{"d_shared_expert": 128, "activation": "cubed_relu", "normalize_top_k": false, "balance_loss": 0.0193, "router_bias": true, "lr_router": 0.000324, "vocab_size": 21581, "norm": "rmsnorm", "tie_embeddings": false, "optimizer": "adamw", "seq_len": 512, "dataset": "wikipedia_en"}
Below are experts of layer 11 (counted from 0) of a mixture-of-experts language model. Rows are named router (the router's row for the expert), up (a neuron's input weights, with its number), down (a neuron's output weights, with its number) and show model dimensions 384-511. Each number is 50 + 15 x the weight over its row's rms, rounded and kept within 0 to 99.
After each expert's rows: a language model's description of what the expert responds to. This comes from a sample of Wikipedia text that the model never trained on.

# expert 40
router:50 33 54 56 60 71 33 35 52 76 54 13 43 67 44 47 78 75 55 42 15 59 47 48 40 71 55 61 72 46 58 46 60 36 73 55 49 74 88 67 45 31 72 58 49 54 37 50 42 59 59 45 67 38 41 52 36 39 59 46 62 53 33 48 50 59 50 47 64 80 64 31 16 13 73 57 39 44 21 45 46 60 47 62 62 49 63 53 37 46 63 42 52 39 25 48 72 53 71 64 42 46 20 39 20 41 43 88 40 26 73 39 45 65 49 54 65 68 63 66 31 52 40 37 59 59 84 76
up0:49 59 61 55 53 42 26 57 37 55 70 52 46 54 53 60 50 59 25 49 77 36 62 39 42 66 66 41 41 46 57 52 27 50 35 42 37 51 68 73 59 57 62 65 74 61 69 48 36 56 53 36 47 59 46 62 36 49 61 50 81 49 85 67 28 51 46 27 67 69 65 46 52 37 65 60 36 69 40 40 76 47 52 04 44 35 36 68 67 48 59 28 70 23 26 47 58 56 17 45 65 43 50 52 37 71 55 58 34 24 45 63 48 65 44 36 58 48 13 24 46 58 53 48 51 59 53 46
down0:14 37 51 25 49 50 28 68 44 63 55 46 45 50 47 77 40 66 29 52 68 64 48 56 60 47 31 65 58 10 52 40 60 22 56 62 49 60 61 41 58 39 41 57 56 76 41 63 59 21 47 33 68 54 50 45 49 71 70 72 34 57 58 36 40 62 69 52 61 39 52 38 45 42 59 49 34 67 25 42 56 69 43 55 39 71 56 42 69 46 42 45 78 55 39 49 00 79 38 61 58 38 52 51 51 46 65 55 49 29 57 63 43 36 28 59 59 55 40 70 50 69 19 34 48 35 66 51
What it handles: Nouns and past participles followed by a preposition, such as displayed by, issued by, arrangements for, ending in -ations.

# expert 32
router:40 39 41 63 56 27 12 37 39 65 51 38 52 58 42 31 26 64 58 77 36 78 33 53 60 60 28 45 62 42 62 55 77 72 69 29 49 68 04 53 73 44 55 46 45 63 45 68 64 80 51 25 39 80 47 43 44 16 53 66 51 57 43 66 69 65 48 60 18 84 48 61 50 59 51 67 39 55 59 63 52 60 31 63 30 61 56 62 41 69 27 73 49 89 52 62 37 65 15 37 45 51 34 53 67 50 48 49 56 63 31 46 63 44 47 54 53 59 49 37 68 46 38 79 53 46 56 43
up0:51 45 66 39 37 41 67 29 79 57 43 36 35 49 10 48 29 74 61 56 17 82 67 55 47 43 54 51 53 35 60 55 70 59 64 62 47 82 35 32 34 33 39 45 37 65 82 65 85 47 55 40 73 56 78 68 63 29 62 77 11 40 29 51 43 90 46 64 67 45 40 49 39 60 43 72 49 58 14 56 59 65 67 58 41 58 61 43 46 54 64 43 47 70 40 63 33 78 65 43 46 74 15 52 47 39 69 65 54 46 53 72 58 54 52 87 61 49 34 28 32 42 47 46 48 39 46 31
down0:61 47 68 39 87 58 57 52 22 72 63 50 37 80 27 20 49 01 29 50 40 37 24 63 45 20 53 57 47 70 48 50 47 49 46 29 76 35 68 56 32 69 65 42 81 59 47 54 80 69 60 51 48 40 52 59 34 33 69 54 67 43 59 42 42 51 46 72 57 33 49 48 48 47 31 59 50 48 59 61 48 51 70 58 44 41 40 72 31 57 34 54 66 36 47 58 49 52 46 41 45 68 45 46 52 60 38 73 33 64 60 29 37 49 36 41 53 51 30 64 69 63 55 44 38 48 37 58
What it handles: Articles a and an before nouns, and the first capital letter of surnames in name lists and tables, such as W of Wainwright.

# expert 42
router:34 74 33 39 28 41 32 50 41 58 47 32 40 64 43 68 64 35 42 33 44 47 34 55 62 54 45 36 50 35 57 52 61 53 41 55 29 39 14 83 64 44 55 60 55 70 58 46 38 52 38 29 56 54 48 39 51 24 61 42 61 30 53 52 49 35 51 36 60 57 48 37 51 47 52 48 44 51 47 51 66 44 61 47 37 59 39 66 46 18 65 35 53 73 55 30 29 35 48 46 58 70 63 42 63 73 52 52 54 52 55 49 68 32 49 39 37 65 58 85 49 50 59 54 56 89 60 58
up0:67 54 43 62 57 20 76 31 48 49 22 28 44 55 43 35 41 38 39 58 43 64 69 60 62 47 62 56 52 78 46 79 56 41 35 47 57 44 45 50 76 42 23 70 30 45 17 58 48 15 28 24 57 38 67 65 38 31 61 63 38 50 44 63 57 52 40 41 62 56 43 45 38 67 59 50 45 49 59 27 50 42 31 37 45 41 19 35 68 44 51 50 41 31 29 53 45 57 52 25 14 44 57 44 32 67 48 37 13 68 39 62 56 23 49 41 65 36 70 62 59 51 58 66 58 65 58 53
down0:69 55 65 50 41 38 44 44 53 34 65 75 49 68 75 39 47 30 49 73 74 37 60 81 36 37 61 68 37 36 56 33 57 36 59 43 66 64 68 47 55 46 63 47 46 86 61 58 67 32 47 31 30 09 46 51 75 54 47 24 12 29 49 54 75 56 51 62 59 30 68 50 42 61 72 60 67 32 62 46 66 74 30 69 51 20 25 55 49 58 50 35 30 64 65 46 64 82 53 49 54 50 41 36 48 55 46 76 64 76 37 53 49 25 54 37 56 67 55 59 60 69 42 52 55 36 63 33
What it handles: Nationality, profession and category words in biographies and sports lists, such as young, professional, tennis, Jewish, plus list separators.

# expert 11
router:59 56 20 38 65 43 47 32 47 55 50 58 44 37 46 67 41 54 47 66 60 66 50 49 37 46 29 49 30 66 37 51 63 41 30 40 39 51 35 43 39 45 59 75 26 67 45 59 37 40 59 61 62 50 15 36 43 59 56 72 60 41 62 41 72 81 49 55 56 52 60 51 55 59 47 44 31 27 75 49 80 23 47 50 39 38 25 55 42 65 53 52 65 59 36 53 40 02 81 45 71 78 47 45 68 53 39 82 68 35 40 29 47 49 57 48 23 24 70 59 44 46 58 25 47 59 68 47
up0:42 14 39 37 50 20 50 46 51 65 16 88 36 48 66 77 53 61 99 71 25 48 40 31 68 54 49 19 34 59 52 64 53 39 79 72 43 45 70 39 56 40 52 68 35 37 50 65 49 57 42 54 64 50 35 48 56 59 42 74 50 31 26 37 67 65 44 46 33 54 53 48 57 78 52 45 35 52 56 58 62 61 62 16 43 46 40 30 45 45 62 76 64 33 69 48 39 73 62 45 34 45 45 46 24 41 53 71 47 42 55 17 50 36 58 61 53 30 38 66 54 75 34 56 73 40 52 56
down0:48 52 48 76 74 49 42 73 60 35 51 59 64 40 41 50 36 59 73 36 56 55 22 55 69 59 48 35 44 68 65 64 37 58 58 28 40 55 41 53 34 64 51 47 27 44 66 72 35 49 65 61 67 39 71 71 66 53 63 43 61 78 45 50 67 62 22 43 35 45 41 64 39 49 54 49 35 58 42 80 48 56 62 70 30 90 46 55 48 38 46 68 50 51 33 67 68 48 49 40 69 64 73 37 52 32 46 66 47 27 13 53 44 66 47 60 51 56 42 55 64 45 35 66 50 47 61 55
What it handles: Counting words and numerals after for, of or about that precede units or years, like three, each, second, 3 million.

# expert 48
router:56 48 85 50 49 67 93 38 57 65 55 50 48 63 69 40 32 46 45 39 58 34 47 45 41 48 62 59 43 56 57 53 39 49 52 60 61 40 51 33 52 49 27 47 48 48 34 45 59 39 46 50 45 46 42 23 39 73 51 57 41 41 56 48 64 26 65 68 35 67 72 53 40 42 40 60 56 26 56 23 55 59 46 39 56 62 46 71 49 38 68 66 57 36 40 49 79 58 66 28 37 52 69 80 72 50 63 47 60 71 40 63 43 71 33 62 77 56 63 64 62 27 59 39 56 53 52 42
up0:71 38 60 28 51 46 51 62 56 51 62 35 34 52 62 50 46 44 50 77 53 58 30 57 67 50 79 46 52 51 50 45 51 69 38 44 60 24 45 23 40 52 41 61 47 40 46 22 48 57 67 69 34 45 55 29 31 46 50 52 56 54 68 55 28 24 53 81 47 65 65 37 66 84 50 73 65 57 67 43 56 55 25 63 65 49 42 66 38 15 34 50 64 42 30 66 62 76 53 56 71 32 54 50 82 37 75 90 62 40 65 33 38 67 55 22 47 61 62 42 60 45 52 50 67 80 39 39
down0:36 73 49 47 59 49 42 34 46 24 48 52 56 40 27 70 65 52 71 53 63 39 73 60 67 50 36 46 36 18 29 68 20 51 41 52 61 48 62 69 53 48 34 49 46 62 48 36 52 54 33 46 54 28 66 54 59 13 63 64 60 65 58 36 37 42 57 32 34 57 55 35 62 44 39 56 51 55 34 58 28 88 83 54 57 46 50 52 38 37 46 71 66 47 49 55 46 42 69 49 38 41 38 15 43 45 66 49 39 26 65 77 41 35 60 75 66 58 60 54 57 65 40 47 45 62 37 70
What it handles: Names of towns, stations and streets after in, at or New, such as London, Liverpool, Glasgow, Leith, and suffixes like -ville.

# expert 43
router:47 55 83 49 32 64 31 61 50 59 49 62 22 84 42 64 78 42 48 33 52 66 52 55 37 45 36 33 71 40 34 77 45 67 39 62 54 39 85 56 53 57 34 49 30 44 73 39 51 75 46 62 43 48 45 46 61 62 52 49 33 55 69 75 46 52 38 49 37 43 59 52 50 43 65 58 45 76 39 56 39 71 40 16 54 24 85 55 36 71 69 49 38 24 56 44 59 55 52 65 67 75 58 81 82 47 56 40 53 50 45 37 37 26 39 56 41 53 41 53 53 42 38 53 52 48 45 56
up0:68 58 27 28 53 19 44 67 54 76 24 59 45 45 54 67 80 46 75 28 50 48 67 64 51 53 45 13 51 52 59 52 38 74 46 50 38 38 51 56 61 51 82 56 39 41 66 48 22 59 45 38 32 59 37 34 30 15 61 55 23 52 52 26 47 73 64 38 60 57 43 37 46 46 42 64 64 36 36 45 87 54 52 71 56 55 42 51 58 45 42 47 47 62 67 70 69 57 80 59 46 72 59 72 74 47 55 48 64 48 48 57 26 38 49 49 31 50 50 61 43 66 54 56 81 73 03 60
down0:81 71 44 41 33 43 50 40 38 67 53 82 60 53 38 62 45 24 45 29 60 42 43 59 48 51 50 28 47 69 75 48 77 45 64 44 60 37 46 37 62 37 78 50 57 77 35 30 52 50 49 26 64 67 50 33 26 62 51 50 67 68 45 52 56 48 53 44 28 53 59 65 20 66 51 49 70 44 41 67 42 55 75 35 27 42 62 67 57 46 61 65 49 64 48 64 78 39 40 61 56 44 59 67 35 54 27 68 52 53 30 29 56 76 71 62 58 11 54 44 50 37 72 41 35 42 54 62
What it handles: Verbs was, is, were, became after a subject, plus clause starters There, As, Although, According, as in Milan was.

# expert 29
router:47 20 40 50 20 56 61 37 68 70 58 49 26 47 69 62 46 26 61 66 42 53 77 50 65 69 62 74 68 64 84 40 45 42 43 53 72 44 53 70 46 60 41 58 53 50 53 49 53 71 51 62 47 58 37 27 50 39 65 59 52 26 26 37 30 48 68 47 33 55 65 61 34 63 56 50 37 28 12 45 66 74 73 53 55 33 82 84 56 65 42 53 43 62 26 36 46 70 51 77 70 42 33 36 56 31 42 62 55 43 53 52 66 48 44 50 37 40 33 67 36 68 08 65 39 48 77 49
up0:87 31 67 80 26 37 66 59 71 37 52 51 70 54 63 32 65 49 53 39 35 18 40 71 35 50 80 55 56 60 78 45 43 42 63 49 40 49 69 51 43 49 24 29 64 61 73 66 46 48 66 55 42 53 27 43 74 65 41 30 60 44 44 52 50 53 43 73 45 48 57 68 56 58 24 40 33 43 48 58 56 59 43 66 43 50 48 67 58 49 52 49 37 20 55 38 67 58 66 42 26 32 52 47 49 27 46 45 47 20 53 64 55 75 50 27 30 76 68 60 36 71 32 54 75 52 49 37
down0:49 35 43 54 55 79 54 39 59 57 46 11 55 54 33 50 39 45 56 41 63 43 44 46 43 37 47 56 65 39 63 46 68 48 58 55 53 46 57 45 53 41 28 55 37 78 51 61 70 58 46 51 50 63 50 60 44 62 51 43 53 44 66 99 62 27 34 63 38 59 00 73 57 25 50 46 60 49 38 79 36 70 67 48 54 39 53 55 43 39 71 72 46 34 42 52 22 50 86 58 27 43 70 65 49 29 38 54 65 48 51 41 47 79 52 74 56 51 86 70 78 35 59 42 54 55 51 41
What it handles: Words inside Hindi, Tamil or Malayalam song and film titles in filmography tables, like Tu Jaane Na, plus zero cells in stat tables.

# expert 14
router:36 68 56 55 71 49 60 46 37 47 44 41 36 43 53 45 47 48 57 18 26 77 30 49 25 68 45 39 66 58 50 51 36 73 24 43 49 49 39 46 48 45 43 44 50 26 39 47 53 64 60 30 60 45 47 61 61 57 55 65 71 50 45 40 38 32 57 59 46 45 32 50 97 54 65 62 60 45 40 30 42 43 64 54 78 26 65 73 64 85 72 39 53 50 64 67 46 45 51 23 24 72 56 77 51 63 42 34 86 50 64 58 24 58 44 33 34 59 56 63 45 53 33 24 51 67 39 48
up0:57 50 37 17 28 62 44 52 37 56 43 25 23 53 50 41 32 60 37 60 25 56 32 38 49 48 40 60 40 58 44 52 16 51 41 55 85 34 29 76 37 57 49 62 54 15 55 17 36 55 40 52 50 43 60 43 68 63 46 45 46 67 64 55 37 16 57 71 46 65 46 51 67 54 62 44 35 48 37 43 52 29 88 38 36 58 19 82 47 44 72 10 06 64 84 59 50 38 59 66 59 72 62 73 45 75 46 46 78 16 41 50 60 48 35 11 49 64 40 40 36 32 67 57 62 57 36 49
down0:38 56 74 40 62 52 71 42 74 45 28 42 48 47 51 56 73 59 69 39 46 39 40 47 58 28 67 57 15 48 62 66 39 67 53 39 49 23 65 54 31 49 47 59 37 73 28 51 37 61 53 45 50 13 55 60 30 43 46 54 60 54 53 51 48 67 31 42 40 46 37 50 32 45 41 41 54 73 63 57 49 54 58 43 80 53 61 67 38 40 48 39 57 61 63 59 41 42 45 68 54 53 54 68 49 24 59 74 15 57 64 51 33 53 53 16 26 66 65 44 50 35 33 44 54 36 65 60
What it handles: Past-tense narrative words in biographies and sports stories, such as was, were, had, subsequently, then, and actor nouns before them like father, Braves.

# expert 3
router:31 47 36 46 54 36 72 19 72 73 30 57 46 57 48 21 34 78 71 51 60 28 46 47 28 30 48 43 55 36 50 62 55 42 41 55 56 63 33 45 53 49 39 36 36 30 08 59 54 94 52 60 59 46 24 48 31 74 65 41 36 31 52 36 48 28 66 73 55 39 41 51 55 45 48 31 57 22 70 77 69 60 42 08 41 65 83 68 45 57 42 61 61 55 46 58 65 38 50 55 28 54 32 28 68 40 41 52 31 90 42 20 52 50 43 42 39 51 20 80 64 53 52 43 65 30 63 54
up0:41 56 39 32 46 41 60 24 39 80 57 61 50 72 67 23 47 68 60 77 41 41 37 42 61 67 41 77 69 55 47 56 40 59 47 62 46 35 43 43 39 71 51 14 29 70 52 44 68 54 23 54 68 54 46 53 35 41 48 71 71 36 57 51 45 38 61 60 29 50 60 38 64 39 58 39 52 17 47 54 65 57 31 38 49 65 67 63 69 64 53 48 50 49 46 50 51 60 53 32 40 64 39 38 43 39 66 54 34 43 59 48 66 58 52 48 39 32 50 66 68 44 61 39 43 70 44 48
down0:42 54 33 53 36 71 67 64 37 54 56 51 71 43 55 58 52 59 75 64 42 57 45 33 39 39 30 54 40 52 70 43 20 34 62 49 41 44 76 30 37 42 45 47 23 64 57 43 43 61 44 64 32 99 38 48 39 28 77 56 49 24 59 35 59 51 32 63 50 57 59 29 53 56 34 11 41 59 42 48 43 63 62 42 47 62 63 65 25 57 58 70 34 43 39 21 48 55 42 59 46 46 58 36 75 48 60 53 70 59 62 47 87 89 46 58 65 68 34 99 43 54 47 53 38 60 44 26
What it handles: Place prepositions such as near, along, at, located, between, and thousands-separator commas in vote and population tables, e.g. 840,342.

# expert 41
router:50 19 26 73 77 50 12 48 70 47 51 37 47 43 28 63 44 61 54 71 43 66 60 51 58 54 29 68 44 58 65 64 46 59 55 57 45 55 55 68 29 37 65 68 43 50 67 66 61 52 44 72 47 64 73 60 90 51 60 35 39 55 29 75 77 65 58 65 60 48 36 68 39 29 15 41 71 33 47 56 87 83 52 26 66 44 49 58 36 47 71 35 61 51 52 79 55 49 41 34 54 50 42 43 65 54 59 45 30 35 65 50 26 43 47 55 30 37 30 46 31 71 38 45 36 37 57 23
up0:49 36 65 37 47 53 32 60 59 56 67 38 47 44 48 62 62 80 37 67 59 39 47 55 47 21 70 51 66 29 70 77 89 43 48 35 66 33 21 50 64 64 56 47 58 60 66 68 46 21 55 62 48 57 19 75 52 43 47 53 56 46 54 47 45 49 50 55 68 81 14 59 56 42 28 28 59 45 00 37 68 52 42 50 60 53 55 38 40 46 43 52 54 56 54 56 61 46 35 45 52 25 46 41 68 42 43 61 68 58 44 57 42 53 26 46 69 40 47 33 40 33 51 44 42 40 36 29
down0:43 41 54 51 60 43 67 08 53 55 51 61 54 32 46 42 32 52 38 33 82 84 65 57 70 28 41 42 31 66 51 50 76 28 49 36 61 65 47 35 57 67 34 47 35 48 81 37 50 83 37 51 57 43 62 52 25 44 54 44 57 33 48 43 58 52 76 48 39 45 51 28 54 62 47 62 31 51 26 27 38 51 74 56 50 45 34 37 46 38 68 49 71 72 51 57 37 56 31 48 26 29 59 53 41 55 50 85 59 61 53 68 43 30 47 38 40 46 50 47 53 42 30 51 41 45 58 50
What it handles: Digits forming years and decades like 60s, 1750s, 1955, plus clause openers such as as, because, due, according, how.

# expert 59
router:73 60 53 42 46 40 47 59 37 32 34 31 32 61 24 67 45 52 43 63 28 60 72 65 64 44 72 56 49 18 48 57 58 45 63 49 72 52 75 73 50 44 64 38 35 22 51 61 48 59 46 16 41 53 42 62 30 59 57 63 48 44 94 42 50 33 48 48 61 45 39 38 32 25 57 62 54 49 39 52 58 58 52 58 39 47 29 41 68 66 32 54 54 28 45 77 74 52 51 48 58 28 50 67 64 57 48 83 59 71 76 58 49 33 71 48 62 72 95 40 51 39 23 46 30 59 71 61
up0:49 27 53 40 00 51 31 61 15 44 53 43 33 39 33 59 52 69 59 71 15 59 48 63 39 44 38 84 50 59 60 56 41 32 16 37 39 53 90 35 15 80 50 32 36 35 62 29 72 63 65 92 54 52 13 36 45 45 28 65 66 56 57 35 44 59 55 66 68 40 40 52 33 61 38 37 55 39 49 21 42 56 57 54 80 33 58 48 42 67 28 58 54 58 43 46 63 28 56 16 54 59 44 73 52 66 53 45 76 33 30 49 49 62 66 39 53 38 73 47 56 28 57 31 41 66 52 46
down0:66 47 37 41 67 44 51 32 23 39 38 68 29 51 61 32 60 67 79 43 65 67 39 54 81 55 68 68 49 42 58 70 50 42 34 61 47 40 66 46 29 61 37 52 61 65 60 19 57 37 55 64 65 53 70 71 60 57 13 41 47 77 53 64 59 51 43 62 62 62 63 53 53 49 61 50 60 45 44 36 50 77 41 53 53 59 46 62 27 58 65 71 42 59 52 45 64 69 57 30 53 58 58 62 23 51 57 33 41 68 57 54 11 56 53 40 67 43 59 45 43 65 35 55 60 44 80 45
What it handles: Nouns and noun suffixes ending a noun phrase after the or a, often followed by of, like Party, Society, History, -ations, -ers.

# expert 21
router:59 57 41 35 24 59 65 65 38 55 51 55 51 55 36 40 34 43 48 30 30 56 38 79 32 49 67 26 43 43 44 58 35 43 61 50 40 55 61 32 38 42 63 45 89 16 63 46 49 56 31 64 55 62 62 79 66 67 55 47 59 50 18 42 56 73 50 27 76 20 52 45 42 56 50 51 44 78 70 33 39 43 66 41 65 57 47 51 44 20 50 42 49 65 62 42 59 57 64 65 56 53 30 44 54 52 49 63 29 52 54 77 52 67 45 45 54 53 29 29 48 49 50 29 66 65 32 66
up0:80 28 59 38 56 53 66 67 66 42 27 42 66 56 64 39 26 44 53 39 41 50 87 38 26 22 64 43 49 43 44 45 65 39 42 56 29 62 57 48 35 33 75 47 70 40 39 33 50 42 49 47 67 68 49 93 47 27 60 51 62 77 44 40 68 48 75 21 46 48 58 23 60 74 34 50 83 52 48 47 58 73 63 59 53 44 41 30 69 72 52 43 68 38 40 56 45 79 65 51 50 60 40 65 50 57 51 56 30 56 50 51 41 86 33 55 34 30 43 42 40 73 61 30 33 43 57 43
down0:33 52 57 48 37 77 69 50 53 42 39 57 36 43 58 32 45 53 57 56 44 63 51 47 29 52 48 13 45 70 39 61 62 61 56 63 51 35 38 70 61 54 51 57 71 50 32 56 48 48 46 66 24 73 43 52 30 51 53 48 31 42 44 51 53 58 44 51 49 53 76 99 63 68 43 63 47 64 76 31 66 54 48 45 21 39 72 68 41 71 54 44 37 71 31 34 64 68 52 65 49 49 33 74 52 24 26 58 53 53 65 24 37 42 67 24 11 52 48 26 55 49 51 73 46 55 32 79
What it handles: Sentence-ending periods followed by a new sentence, line breaks and table pipes, plus conjunctions like because, although, though.

# expert 24
router:57 61 70 32 56 26 30 58 27 79 59 31 35 54 55 47 53 51 45 40 61 52 36 77 44 47 67 63 43 30 48 56 41 58 19 44 29 47 27 79 53 40 30 20 45 20 43 48 37 19 60 37 62 56 74 67 66 45 70 63 56 19 48 43 71 72 79 55 45 54 55 16 39 49 31 60 28 46 56 51 53 47 35 45 31 56 64 42 56 57 43 76 61 61 46 49 49 19 48 73 19 54 79 59 45 44 44 43 60 72 32 60 63 45 40 40 46 46 36 53 36 64 74 59 58 44 42 66
up0:71 64 37 34 44 47 63 43 43 48 52 59 45 54 33 36 50 29 37 44 52 48 26 63 36 69 51 51 40 38 73 58 53 56 45 69 72 42 53 49 69 64 45 54 61 47 01 44 52 56 48 60 72 52 56 43 28 63 47 45 50 47 70 38 43 57 63 46 57 72 72 37 51 31 70 52 71 58 55 49 63 47 54 82 56 26 47 55 58 64 63 21 37 41 83 64 60 45 38 34 51 37 68 63 62 57 63 58 27 39 45 26 51 60 62 47 27 40 43 56 61 24 56 40 22 56 42 46
down0:45 65 58 54 46 71 60 45 65 53 38 51 65 41 53 63 39 20 44 43 16 16 64 58 61 79 54 42 44 48 34 70 54 68 36 69 42 48 40 44 26 49 49 53 50 78 31 63 44 41 65 65 49 35 48 44 48 51 49 54 51 69 37 47 18 57 54 53 53 29 51 51 21 50 50 46 40 61 29 75 54 65 62 46 40 60 51 51 55 74 48 50 50 20 71 37 48 79 40 67 56 56 45 76 43 46 57 46 59 46 36 58 48 83 43 36 52 52 59 42 58 51 32 34 64 50 42 55
What it handles: Digits after decimal points or commas in measurements and statistics, such as molar masses, populations and percentages, plus million, 000, average.

# expert 36
router:41 38 52 56 54 64 85 66 59 57 39 30 55 49 68 55 38 53 55 41 56 41 50 55 39 44 71 73 39 59 71 37 43 54 51 64 57 53 75 52 48 56 46 41 50 65 56 64 53 21 57 54 38 54 34 30 52 55 55 56 63 47 41 37 58 34 73 43 48 44 54 79 43 42 66 42 42 40 00 33 44 66 30 41 43 54 72 87 46 49 49 64 26 51 42 56 66 49 22 35 45 59 39 45 31 44 68 50 68 42 57 47 30 79 57 59 55 63 47 47 35 70 55 55 72 61 68 67
up0:54 81 57 67 45 54 64 52 49 60 65 33 81 37 71 61 39 49 79 33 48 42 71 23 32 45 29 69 52 48 35 63 46 07 60 37 38 53 59 52 67 64 51 50 65 61 43 54 64 50 37 94 63 58 51 57 70 52 46 55 55 43 35 37 37 42 63 67 48 47 47 68 42 91 57 68 46 55 50 61 42 53 58 55 51 42 33 62 40 45 63 48 32 46 68 40 47 70 33 38 54 67 36 55 45 67 56 28 67 60 51 36 35 45 50 26 40 36 55 46 35 60 47 36 41 40 21 40
down0:48 68 63 58 30 47 59 56 56 45 56 38 42 77 66 51 43 63 52 75 51 42 48 42 59 37 50 73 37 39 09 76 61 63 47 58 48 71 58 49 24 47 59 53 54 52 46 71 25 62 16 59 64 77 45 69 46 42 59 46 39 51 76 50 47 42 17 63 48 77 48 40 09 65 65 92 49 43 11 36 32 67 42 48 64 26 59 47 24 43 52 56 29 59 71 48 66 42 51 34 50 56 29 49 62 47 59 44 41 59 10 31 46 39 51 50 51 51 49 68 34 27 45 20 47 49 51 15
What it handles: Given names and surname pieces of people, especially common English first names like John, James, Michael, and name endings like -ley, -us.

# expert 34
router:68 66 58 51 34 34 36 33 60 62 54 65 72 71 46 66 57 55 46 34 32 57 63 47 35 43 39 38 43 56 44 66 56 51 56 78 36 72 73 50 60 68 23 49 40 41 54 45 64 70 54 58 32 48 49 45 29 59 44 57 55 64 43 40 45 49 33 23 60 51 53 35 76 45 51 33 56 59 42 51 58 61 54 21 66 84 78 63 62 50 23 31 34 38 46 38 67 63 39 75 44 64 38 40 50 47 60 57 51 54 38 66 54 79 42 46 64 54 59 68 63 49 20 59 77 62 36 56
up0:56 51 72 62 45 57 70 37 50 57 68 61 55 51 54 27 50 46 64 64 26 68 38 05 66 40 55 38 42 56 40 51 53 30 54 52 33 38 59 09 41 68 40 34 39 27 59 63 45 47 42 64 73 48 30 35 52 47 52 56 55 53 43 74 32 43 61 33 39 34 57 56 58 60 74 55 54 28 28 40 40 38 67 62 50 26 49 52 46 53 46 32 53 23 62 37 52 60 61 56 43 52 44 61 43 27 57 68 63 52 38 52 71 33 47 48 65 40 57 49 44 54 41 64 50 55 56 81
down0:58 41 49 35 40 41 52 39 61 81 53 53 58 54 34 47 45 37 65 68 46 63 45 54 90 49 47 46 45 60 36 48 58 20 16 50 41 61 74 38 34 33 37 37 72 51 42 58 41 18 31 45 50 82 36 58 29 62 51 51 42 54 52 25 52 54 71 51 37 54 39 44 59 61 47 30 39 40 37 31 43 33 64 49 69 61 29 31 56 31 38 43 51 40 82 30 37 52 32 70 79 62 52 37 35 62 55 44 47 69 38 75 31 36 63 40 27 38 50 43 67 59 15 69 35 38 53 71
What it handles: Institution words like University, College, School and graduated, plus table pipes, commas and list dashes in biographies.

# expert 55
router:23 63 67 44 66 70 59 44 66 67 48 56 24 59 43 49 52 51 44 41 56 52 62 66 38 56 56 71 85 54 09 48 54 56 35 56 56 51 51 38 37 47 47 42 36 33 31 50 55 50 52 32 40 63 39 65 47 69 68 40 58 69 30 66 38 62 56 55 54 49 45 48 55 71 17 65 63 70 87 68 37 53 57 39 61 48 64 57 51 20 21 53 66 62 36 39 53 52 35 61 52 38 24 13 44 71 67 36 51 33 48 28 30 47 69 50 51 53 48 25 40 32 77 66 50 71 47 57
up0:55 33 69 15 34 76 80 57 59 41 59 66 40 53 49 45 72 38 61 38 42 57 57 65 56 30 41 65 25 64 54 46 62 54 54 54 51 68 53 45 39 48 38 34 30 51 39 66 47 36 51 21 60 43 57 21 56 50 64 39 52 58 34 32 50 57 34 59 45 44 69 78 43 43 38 53 55 54 49 31 66 55 63 28 22 56 37 71 58 40 54 42 71 63 40 66 60 46 55 15 81 61 62 33 33 28 72 47 47 51 17 26 37 29 34 46 47 55 30 48 58 49 38 79 50 54 41 44
down0:47 62 63 40 61 50 44 55 43 46 46 44 79 12 39 33 27 31 79 53 56 51 49 54 76 45 59 57 60 43 55 37 22 53 51 35 38 36 38 49 46 72 22 25 43 48 62 35 35 43 42 55 40 66 38 54 63 55 37 17 41 65 65 48 30 49 69 49 64 40 74 57 70 50 71 51 33 65 73 23 37 40 46 50 65 54 40 40 48 40 21 19 78 55 51 52 39 29 43 18 46 48 39 50 64 12 47 40 74 51 55 66 67 62 79 49 67 48 48 18 39 55 60 64 50 45 51 37
What it handles: Periods, line breaks and commas ending clauses, subordinators because, when, where, although, and the initial A in names like A. R. Rahman.

# expert 53
router:40 41 53 78 54 59 91 44 68 54 61 60 65 53 56 31 59 55 64 59 57 41 47 42 34 55 60 72 63 33 96 30 29 52 73 51 51 25 81 60 51 78 58 45 58 59 35 63 33 55 62 72 56 67 49 28 47 58 72 68 64 42 45 37 60 43 53 65 56 46 36 29 50 36 36 29 48 33 13 37 55 74 37 60 47 34 54 66 44 44 57 44 39 61 40 33 50 65 46 52 40 61 55 53 40 43 44 52 49 56 56 50 54 62 51 52 36 75 51 63 34 62 60 70 80 49 57 66
up0:66 56 73 69 68 50 65 52 76 37 55 67 59 36 45 61 21 15 69 20 54 62 48 45 31 07 58 36 47 39 59 42 36 47 53 78 16 52 70 89 65 34 49 70 39 64 54 37 40 42 49 39 29 49 54 44 38 45 51 71 38 45 70 29 66 42 62 58 19 25 40 43 54 85 55 32 31 44 36 40 64 49 23 88 54 33 50 47 48 64 64 46 59 28 47 58 65 55 41 44 48 30 49 40 32 50 35 51 17 75 70 63 60 80 59 47 36 60 19 54 40 67 69 71 73 51 32 62
down0:47 36 60 67 64 37 99 57 45 37 56 39 49 72 56 55 33 46 40 75 60 60 20 56 70 48 59 50 44 39 56 60 47 53 77 50 46 52 40 57 27 37 44 66 38 41 53 38 24 50 42 47 38 99 61 29 61 60 58 79 43 39 64 38 43 55 43 68 31 45 43 41 70 55 56 26 57 79 00 41 62 44 56 47 55 57 38 60 54 44 53 62 65 69 64 43 37 51 48 41 22 50 52 41 61 50 45 80 59 38 48 35 53 29 57 11 65 63 25 59 56 52 52 80 62 77 24 54
What it handles: First names starting a person's name in headings, lists and tables, like John, Robert, William, before a surname or initial.